config = dict(
    n_layer=11,
    d_model=224,
    n_experts=256,
    experts_per_token=4,
    d_expert=96,
    d_shared_expert=128,
    activation='squared_relu',
    moe_layers=[0, 1, 2, 3, 4, 5, 6, 7, 8, 9, 10],
    router_score='sigmoid',
    normalize_top_k=True,
    routed_scale=2.0,
    balance_loss=0.00258,
    balance_bias=False,
    n_groups=4,
    groups_per_token=3,
    shared_expert_gate=True,
    init_std_router=0.012,
    lr_router=0.00128,
    vocab_size=16384,
    norm='rmsnorm',
    norm_eps=1e-06,
    tie_embeddings=False,
    optimizer='adamw',
    lr=0.00255,
    beta1=0.95,
    beta2=0.99,
    grad_clip=1.0,
    batch_tokens=131072,
    seq_len=1024,
    train_tokens=683400000,
    steps=5214,
    dataset='wikipedia_en',
)
Below are experts of layer 3 (counted from 0) of a mixture-of-experts language model. Rows are named up (a neuron's input weights, with its number) and show model dimensions 0-223. Each number is 50 + 10 x the weight over its row's rms, rounded and kept within 0 to 99.
Before each expert's rows: "mostly gets" lists some tokens that are sent to it at least half of the time; "comes after" lists some tokens at least twice as common just before its tokens as in all text. This comes from a sample of Wikipedia text that the model never trained on. Tokens count by the router's weight.

# expert 252
mostly gets: "-", "- ", "- M", "- D", "- C", "- T"
comes after: "\n", "\n\n", "978", " low", " co", "-of"
up0:29 47 45 49 48 53 56 58 49 60 49 36 47 48 57 48 50 47 36 49 52 37 55 52 24 50 35 57 62 59 44 55 40 39 34 35 43 53 29 53 38 46 46 64 58 47 45 57 48 44 34 52 41 45 42 51 49 39 46 38 63 63 52 51 52 40 68 50 33 43 39 45 43 48 49 26 55 65 64 66 45 49 43 56 43 50 59 50 42 42 51 28 49 47 51 47 44 63 70 54 62 56 45 56 49 46 58 47 49 40 64 64 47 47 66 15 51 33 55 49 63 58 47 45 46 50 52 56 62 66 48 64 45 25 69 54 52 61 48 47 44 60 54 51 52 48 45 50 45 39 49 53 38 48 42 64 60 57 58 58 61 13 50 54 46 43 52 47 42 42 64 34 54 43 71 50 47 41 48 44 55 43 76 63 35 44 65 47 56 39 61 54 43 39 55 30 51 35 63 51 37 46 52 45 40 47 69 41 50 49 55 47 32 53 45 48 68 39 65 52 52 52 41 60
up1:58 42 49 41 42 37 62 39 59 60 34 49 55 46 54 60 34 39 45 44 48 58 41 52 43 58 55 65 39 51 57 48 26 45 49 48 61 59 80 31 50 35 45 54 55 47 54 47 62 49 31 60 48 41 49 19 41 56 46 43 69 46 57 52 45 40 60 42 50 41 53 62 29 47 43 43 70 40 64 56 52 56 43 78 35 52 64 47 51 57 57 42 68 40 64 44 71 59 45 62 75 40 47 51 41 54 62 57 44 68 58 48 59 51 56 43 46 60 56 36 52 45 55 40 51 61 52 54 56 51 54 43 39 56 42 56 57 45 47 52 51 42 46 72 36 37 56 42 61 48 38 52 45 68 62 55 61 59 47 43 59 39 44 63 47 40 69 58 61 52 39 34 61 45 49 29 52 52 61 57 56 65 60 38 49 43 59 39 59 59 53 35 49 63 47 48 39 42 33 53 34 58 41 58 67 46 40 42 51 44 62 46 63 58 48 51 51 49 48 39 37 55 38 43

# expert 165
mostly gets: " He was", " It is", " She was", " It was", " They", " He also"
comes after: ".", "\n\n", "s.", ").", "\".", "ing."
up0:47 65 51 57 47 64 37 56 45 54 55 50 55 67 48 48 29 41 43 48 40 36 51 42 65 43 38 53 52 47 46 36 33 69 53 56 47 51 49 38 60 51 47 67 58 56 31 70 52 48 56 47 41 35 43 64 50 52 70 43 45 51 52 68 63 44 33 43 61 59 60 41 54 51 68 48 47 45 52 65 47 59 55 59 46 47 52 42 40 67 28 63 40 42 58 45 58 56 53 39 43 51 52 61 57 33 53 59 69 56 43 38 41 57 60 34 35 34 57 52 49 56 44 42 45 41 59 55 52 58 49 53 70 40 47 41 62 56 53 54 70 50 47 44 56 45 61 56 45 39 54 47 52 34 47 37 39 54 51 55 59 47 61 42 61 59 33 51 27 59 61 46 38 50 53 65 42 61 56 61 39 47 49 67 46 61 34 40 47 49 44 61 81 53 58 21 39 48 47 53 45 51 62 59 60 62 53 74 55 49 31 59 63 53 45 44 34 46 40 59 45 47 71 44
up1:38 56 75 41 28 68 44 59 33 38 57 61 43 49 47 58 40 51 68 47 49 43 46 61 62 60 53 51 40 53 55 55 43 41 37 45 52 48 39 41 42 52 57 35 42 46 55 48 45 49 65 50 57 48 48 46 56 58 34 46 60 51 43 75 48 32 67 45 52 37 47 52 53 58 49 61 56 51 49 52 51 35 61 41 49 50 53 52 55 53 51 37 53 60 30 52 51 37 46 52 41 66 42 51 18 45 59 52 55 45 39 54 36 53 27 61 55 37 47 52 61 58 32 56 69 70 49 64 53 41 56 55 46 62 62 61 56 51 55 50 42 63 75 45 63 47 56 48 63 58 44 55 46 43 52 69 42 60 53 52 39 48 40 58 24 45 63 73 46 37 37 54 56 54 54 58 42 38 37 59 49 37 38 54 52 50 76 51 56 67 57 56 34 62 50 63 46 45 38 67 55 48 45 55 54 49 53 33 55 46 79 51 43 37 41 55 47 47 56 48 49 60 44 62

# expert 20
mostly gets: " When", " While", " how", " Although", " The first", "When"
comes after: ".", "\n\n", ":", "\n", ";", ")."
up0:39 56 43 56 66 49 60 55 31 54 52 58 46 51 38 48 58 44 48 53 60 51 57 32 63 51 56 35 49 54 46 76 35 43 41 57 53 41 55 58 41 54 47 68 47 34 67 46 32 66 59 58 47 52 60 38 63 30 57 37 63 44 43 44 60 46 37 68 45 38 55 47 55 69 42 63 69 50 53 58 51 26 47 47 57 56 48 42 48 55 39 61 60 59 44 45 52 47 44 49 63 62 44 37 58 72 62 63 52 41 52 58 75 40 63 51 52 71 47 43 66 45 63 51 71 49 30 45 40 50 48 48 41 50 63 53 48 51 57 49 47 37 45 72 35 38 45 60 38 59 42 50 40 58 37 55 66 49 48 42 53 48 58 57 40 43 48 63 49 58 51 43 29 64 32 52 55 50 49 48 46 35 49 46 48 46 64 36 43 50 45 57 55 32 44 52 60 42 79 56 57 66 55 50 48 66 61 34 47 58 47 40 45 44 53 46 57 41 55 40 33 45 64 55
up1:48 55 58 32 58 49 19 67 37 53 55 52 44 65 61 59 50 53 40 41 51 57 62 58 68 68 58 53 50 51 38 57 45 54 38 60 49 43 59 56 56 48 54 65 37 51 56 54 55 67 41 62 49 58 58 46 47 64 45 40 41 42 59 55 45 36 67 61 37 33 60 53 43 69 55 64 49 57 55 49 36 34 37 53 50 51 52 51 42 46 29 69 63 54 66 35 53 82 83 52 63 57 53 50 44 45 61 58 48 70 46 51 44 31 66 40 56 54 46 51 38 53 47 46 55 63 48 42 48 67 51 50 44 49 49 64 55 40 43 60 40 45 52 51 45 47 48 61 44 41 55 49 44 34 45 54 57 54 56 45 36 47 48 47 54 58 42 47 37 53 45 46 45 64 44 54 50 79 42 40 50 57 71 46 56 54 50 68 62 53 51 47 49 26 50 56 57 43 61 56 45 43 48 54 70 48 67 37 57 35 38 43 44 53 68 38 50 27 47 47 37 59 48 49

# expert 35
mostly gets: "==S", "==C", "==P", "==L", "==F", "==A"
comes after: "\n\n", "\n", " (", " =", ")", ";"
up0:51 50 54 49 50 54 66 45 55 60 53 42 61 65 67 54 44 59 43 41 54 37 54 60 56 68 20 63 45 47 45 49 65 60 50 42 57 49 60 49 65 46 37 45 68 54 54 37 51 58 64 59 53 49 46 54 26 35 59 53 50 42 47 41 42 52 66 44 55 41 61 59 46 40 47 62 47 41 37 60 53 43 48 64 68 47 51 71 49 36 42 35 62 66 72 53 43 64 36 56 29 45 35 36 43 51 62 37 49 40 57 49 35 45 62 49 47 41 65 48 43 49 52 56 43 70 37 53 53 52 57 68 44 36 65 41 50 50 37 36 57 45 55 50 59 58 59 54 45 49 43 41 49 48 65 58 60 53 60 42 46 50 58 69 34 55 62 50 65 59 57 51 46 38 41 28 48 52 47 53 64 47 71 54 39 53 43 51 48 55 42 34 42 71 53 41 43 31 58 32 42 61 39 60 57 51 42 52 36 55 35 44 50 47 35 44 53 47 39 52 48 77 60 39
up1:53 49 56 33 50 46 65 52 43 53 42 65 35 56 68 36 58 36 69 56 39 59 43 51 53 42 54 41 47 51 61 50 54 53 36 46 37 44 40 35 50 56 37 66 36 27 46 54 51 47 32 46 64 60 47 49 47 52 74 43 51 43 31 50 35 42 58 63 53 45 55 38 54 58 57 69 48 51 33 45 60 49 32 50 43 39 49 57 48 39 59 41 63 48 59 49 62 34 42 42 45 50 27 50 56 38 41 61 41 41 31 33 64 63 44 59 59 55 66 48 51 49 31 52 37 49 52 56 34 52 36 57 35 35 50 55 48 48 63 51 67 63 55 57 39 66 55 53 61 60 58 59 66 48 60 48 34 37 82 57 56 49 50 31 60 48 59 50 62 50 58 53 41 51 48 34 46 48 53 47 53 43 48 67 39 52 56 52 35 48 60 39 57 57 29 39 54 60 42 47 35 58 61 62 49 57 43 53 48 52 44 60 51 69 39 38 45 46 47 38 50 62 63 44

# expert 26
mostly gets: "126", "81", "83", "127", "125", "112"
comes after: " | ", ") | ", ": ", "; ", "a | ", "% | "
up0:43 52 52 58 46 51 56 59 55 45 43 58 52 48 50 52 34 31 39 49 46 52 65 61 47 50 44 53 51 53 47 35 41 53 48 58 53 52 49 43 33 47 57 69 57 43 35 51 34 46 56 53 42 51 56 35 30 61 46 65 53 51 49 57 50 62 50 54 58 39 59 46 56 48 52 69 40 50 50 64 35 62 39 60 57 50 28 58 46 54 48 51 63 52 50 61 25 55 49 60 55 34 70 67 61 33 43 38 49 49 49 59 45 39 46 51 40 56 60 56 59 43 58 48 60 33 40 32 46 64 49 59 51 34 67 67 73 45 38 62 58 46 42 37 68 53 61 55 53 30 45 62 53 47 62 42 52 67 50 54 66 50 65 57 52 29 48 50 48 57 59 61 32 47 66 63 66 43 52 49 51 59 55 54 44 54 54 38 62 49 59 60 33 46 53 51 54 34 58 47 64 30 44 41 46 57 61 61 49 55 80 39 22 39 59 53 35 44 64 65 55 43 55 40
up1:41 37 41 62 54 55 58 49 48 58 52 43 61 66 53 48 47 50 46 51 43 53 62 42 31 36 33 59 48 58 52 73 33 41 51 54 56 32 46 44 56 63 59 56 63 37 55 50 51 49 36 54 51 37 51 53 50 39 59 51 80 50 50 52 33 55 53 54 51 40 63 45 52 46 54 38 60 52 53 44 54 51 39 56 47 51 33 35 40 42 66 47 67 57 51 68 48 40 31 53 56 55 36 34 64 42 49 50 44 37 49 38 44 41 49 55 50 49 85 51 71 45 42 52 56 40 48 58 47 53 55 52 57 55 53 38 45 44 39 44 42 47 49 34 52 46 61 69 59 53 45 53 67 43 78 50 44 68 88 39 52 51 53 67 32 53 45 63 40 50 67 53 52 50 52 60 43 57 55 36 36 54 44 45 62 44 47 42 70 54 43 45 57 55 55 32 47 54 49 62 58 30 48 51 51 58 54 52 59 56 49 40 53 56 39 54 50 36 65 69 39 51 62 30

# expert 213
mostly gets: " many", " two", " four", " three", " five", " several"
comes after: " ", " of ", ": ", ", ", " on ", " and "
up0:60 63 41 52 49 31 41 47 40 53 39 42 34 66 66 48 47 66 57 56 31 68 45 42 45 55 51 48 62 46 51 48 58 47 57 52 59 51 53 74 66 23 55 43 47 38 60 41 62 43 41 44 56 62 33 56 48 37 65 54 64 37 56 52 47 55 47 53 39 56 58 37 61 49 48 51 61 54 55 58 46 57 58 63 48 58 47 59 44 44 44 50 59 73 43 58 51 40 39 54 37 46 38 47 61 39 53 73 64 36 41 44 64 74 43 44 43 47 37 55 47 52 56 53 64 40 56 42 43 62 62 37 42 48 67 45 47 63 53 39 46 57 49 39 57 50 49 48 60 61 60 47 55 40 71 49 58 42 62 53 56 52 58 35 37 53 50 75 42 50 40 65 50 59 43 55 52 43 46 45 56 57 42 36 43 60 54 69 44 47 45 36 42 53 50 37 52 47 47 69 56 51 44 50 37 40 46 31 46 64 51 39 67 37 49 50 27 53 35 45 62 33 61 21
up1:56 40 46 26 45 41 54 37 55 37 43 40 61 31 59 57 50 44 66 43 58 56 36 52 40 43 49 39 25 47 45 43 53 45 48 33 45 52 49 37 54 59 34 72 57 53 80 48 45 59 53 52 64 46 48 64 61 63 42 49 52 42 47 59 35 34 52 57 41 44 36 53 70 58 48 54 51 41 43 59 38 42 29 27 47 47 54 59 47 46 44 25 62 44 48 31 62 41 44 54 49 64 44 46 55 74 72 49 59 54 39 42 47 66 50 43 49 51 53 60 45 65 49 47 35 68 42 62 48 69 38 46 60 27 42 45 50 63 48 31 45 51 43 59 45 53 48 40 54 43 34 61 41 44 40 55 42 62 47 56 31 58 59 43 59 54 43 62 35 43 56 44 37 61 47 56 57 57 64 53 27 52 41 55 44 58 51 48 47 54 46 34 53 60 39 42 42 48 62 43 63 30 41 37 39 46 49 45 44 60 55 47 43 40 63 59 48 46 55 48 46 50 52 45

# expert 1
mostly gets: "\n\n", "- Class", "- Class:"
comes after: ".", "==", "===", " ==", " ===", " |"
up0:35 52 53 52 50 52 41 46 73 46 33 57 57 34 48 41 50 63 47 37 47 46 57 72 41 39 43 62 48 54 43 54 53 40 55 58 49 34 68 48 49 61 50 58 44 31 52 70 56 56 42 38 56 61 65 50 45 42 44 59 56 39 54 65 49 38 51 47 67 51 44 54 57 61 67 57 41 42 56 54 48 52 57 43 60 26 46 53 52 49 66 56 55 46 45 37 46 47 41 72 60 52 39 48 30 44 40 48 67 60 38 45 49 25 35 55 66 50 76 50 44 51 57 63 39 56 53 33 50 65 71 45 61 54 51 46 49 46 59 59 55 58 57 41 53 47 86 69 46 53 62 38 60 50 45 57 38 60 62 64 35 74 50 42 59 46 52 51 48 49 60 57 47 38 49 51 50 62 38 65 50 47 50 62 72 63 48 44 56 51 49 75 60 56 51 63 57 48 47 52 56 51 63 36 45 48 51 59 50 62 60 61 49 58 49 53 56 46 57 56 56 55 63 30
up1:55 43 49 46 54 53 47 40 32 51 30 51 63 69 59 46 43 68 39 75 65 31 55 53 40 54 54 41 52 44 51 46 30 57 57 44 47 53 70 45 54 46 47 42 41 40 43 62 66 50 58 47 51 49 49 80 56 57 45 56 54 47 45 42 46 59 61 53 53 44 53 59 62 40 50 58 61 48 45 48 47 31 48 52 39 49 52 31 42 42 60 53 61 42 62 60 64 40 51 63 47 28 61 48 54 62 64 50 61 52 57 64 56 46 51 46 49 70 60 51 58 56 69 35 50 48 63 64 62 60 45 38 63 54 47 53 51 58 52 43 59 48 50 30 50 28 47 57 48 54 41 39 46 58 56 24 64 49 67 40 43 64 33 48 30 49 49 52 66 55 40 54 63 47 36 48 48 57 49 50 42 67 79 49 71 52 44 48 43 51 66 21 49 44 55 71 42 46 41 61 55 53 53 54 48 55 41 52 45 65 50 51 58 47 41 40 62 32 43 64 49 53 52 46

# expert 199
mostly gets: "79", "69", "65", "35", "57", "55"
comes after: " | ", "–", " ", "; ", ":", ", "
up0:53 56 61 58 44 38 30 57 54 51 49 48 47 47 46 67 42 37 54 49 61 38 56 54 43 43 47 40 38 41 60 48 42 50 44 54 50 24 55 53 44 37 50 31 53 62 66 62 44 42 46 54 54 66 15 75 52 43 58 57 28 46 42 56 46 51 32 49 66 41 40 34 44 45 63 49 57 52 53 52 36 60 50 52 57 64 28 53 44 63 44 55 54 42 44 64 37 64 39 39 42 66 43 40 45 63 42 54 63 55 48 38 43 72 75 56 56 59 58 47 49 45 35 56 61 56 62 42 35 60 72 53 48 67 52 49 58 48 52 52 57 64 48 61 52 55 46 60 30 61 48 47 44 39 45 62 50 43 56 41 68 56 52 52 46 55 54 44 63 44 69 38 48 63 44 43 45 65 47 34 48 46 39 50 40 44 63 45 44 53 47 48 52 52 41 47 39 60 70 48 58 58 63 50 38 51 46 29 72 55 49 50 55 55 73 63 56 53 46 47 60 45 48 50
up1:41 60 35 45 48 61 50 50 43 52 41 62 39 49 52 44 37 36 56 46 48 59 56 35 37 32 62 46 41 57 54 34 22 36 75 48 53 27 50 48 49 46 57 50 48 51 56 63 63 47 55 54 64 56 45 28 38 48 44 50 65 53 27 35 45 41 36 49 57 40 54 48 50 61 48 44 60 54 42 45 44 44 52 61 41 44 50 62 38 50 40 62 49 50 65 40 61 58 68 62 72 53 52 28 51 64 56 57 57 50 59 40 52 48 53 51 28 50 62 52 58 50 45 57 45 59 65 45 59 54 68 49 54 72 52 39 43 59 59 57 63 49 60 43 36 65 68 64 54 48 51 46 51 70 74 57 65 46 49 41 61 58 46 31 47 69 64 47 46 32 46 48 62 53 56 31 38 40 36 60 55 40 47 53 65 52 40 34 46 55 51 42 59 47 39 52 56 56 42 55 54 60 51 59 60 49 47 42 61 59 62 51 60 37 36 55 34 46 51 44 40 31 54 46

# expert 100
mostly gets: "\n\n", " \"", " \"S", " \"L", " \"F", " \"C"
comes after: ".", " =", "==", "===", " ==", " ==="
up0:43 44 54 45 68 52 43 44 76 64 38 43 57 50 54 49 50 49 32 49 41 26 37 58 52 46 28 51 39 67 44 38 47 63 42 51 60 56 50 47 53 48 51 49 66 21 63 47 52 35 51 49 53 58 50 62 48 49 50 59 63 45 42 56 57 45 54 57 52 58 45 23 61 63 50 49 46 53 49 53 53 65 51 51 53 45 55 47 56 72 30 32 51 58 38 41 39 51 28 50 65 40 37 79 30 38 34 41 57 37 45 59 41 41 62 41 42 57 39 50 43 61 50 42 61 40 45 72 44 48 40 46 34 52 55 48 59 59 40 42 53 48 47 55 48 45 56 55 44 47 48 51 28 59 40 37 55 63 54 41 73 70 60 51 36 49 47 61 49 50 46 48 38 39 49 52 58 59 63 52 49 56 50 63 39 65 42 46 43 54 66 45 53 67 38 35 56 53 43 55 44 46 50 61 51 56 38 63 52 75 42 42 47 51 49 40 38 59 54 42 39 55 65 63
up1:36 50 66 56 58 43 45 62 42 68 35 43 40 48 67 43 51 34 23 41 44 45 64 61 44 63 34 56 42 64 66 44 57 74 36 43 49 48 53 52 63 51 64 44 61 51 53 34 43 54 44 58 57 46 39 63 47 59 52 55 53 43 62 57 53 58 53 61 36 51 62 32 58 61 39 59 37 50 37 49 67 58 48 55 47 42 51 49 52 44 52 35 51 43 43 49 42 43 28 49 63 58 70 64 45 54 34 34 42 57 39 47 47 64 54 54 53 52 33 54 50 42 54 47 58 59 46 56 27 47 61 61 44 46 36 57 51 45 57 45 62 57 49 56 47 50 66 69 49 52 53 65 55 25 51 45 45 63 50 48 37 66 58 53 36 57 47 52 59 50 49 50 62 50 69 46 42 66 39 51 54 51 60 56 62 51 41 61 62 49 48 59 52 67 62 43 28 53 41 55 33 47 48 68 30 56 38 54 54 40 37 49 50 68 66 56 38 47 57 59 33 56 71 55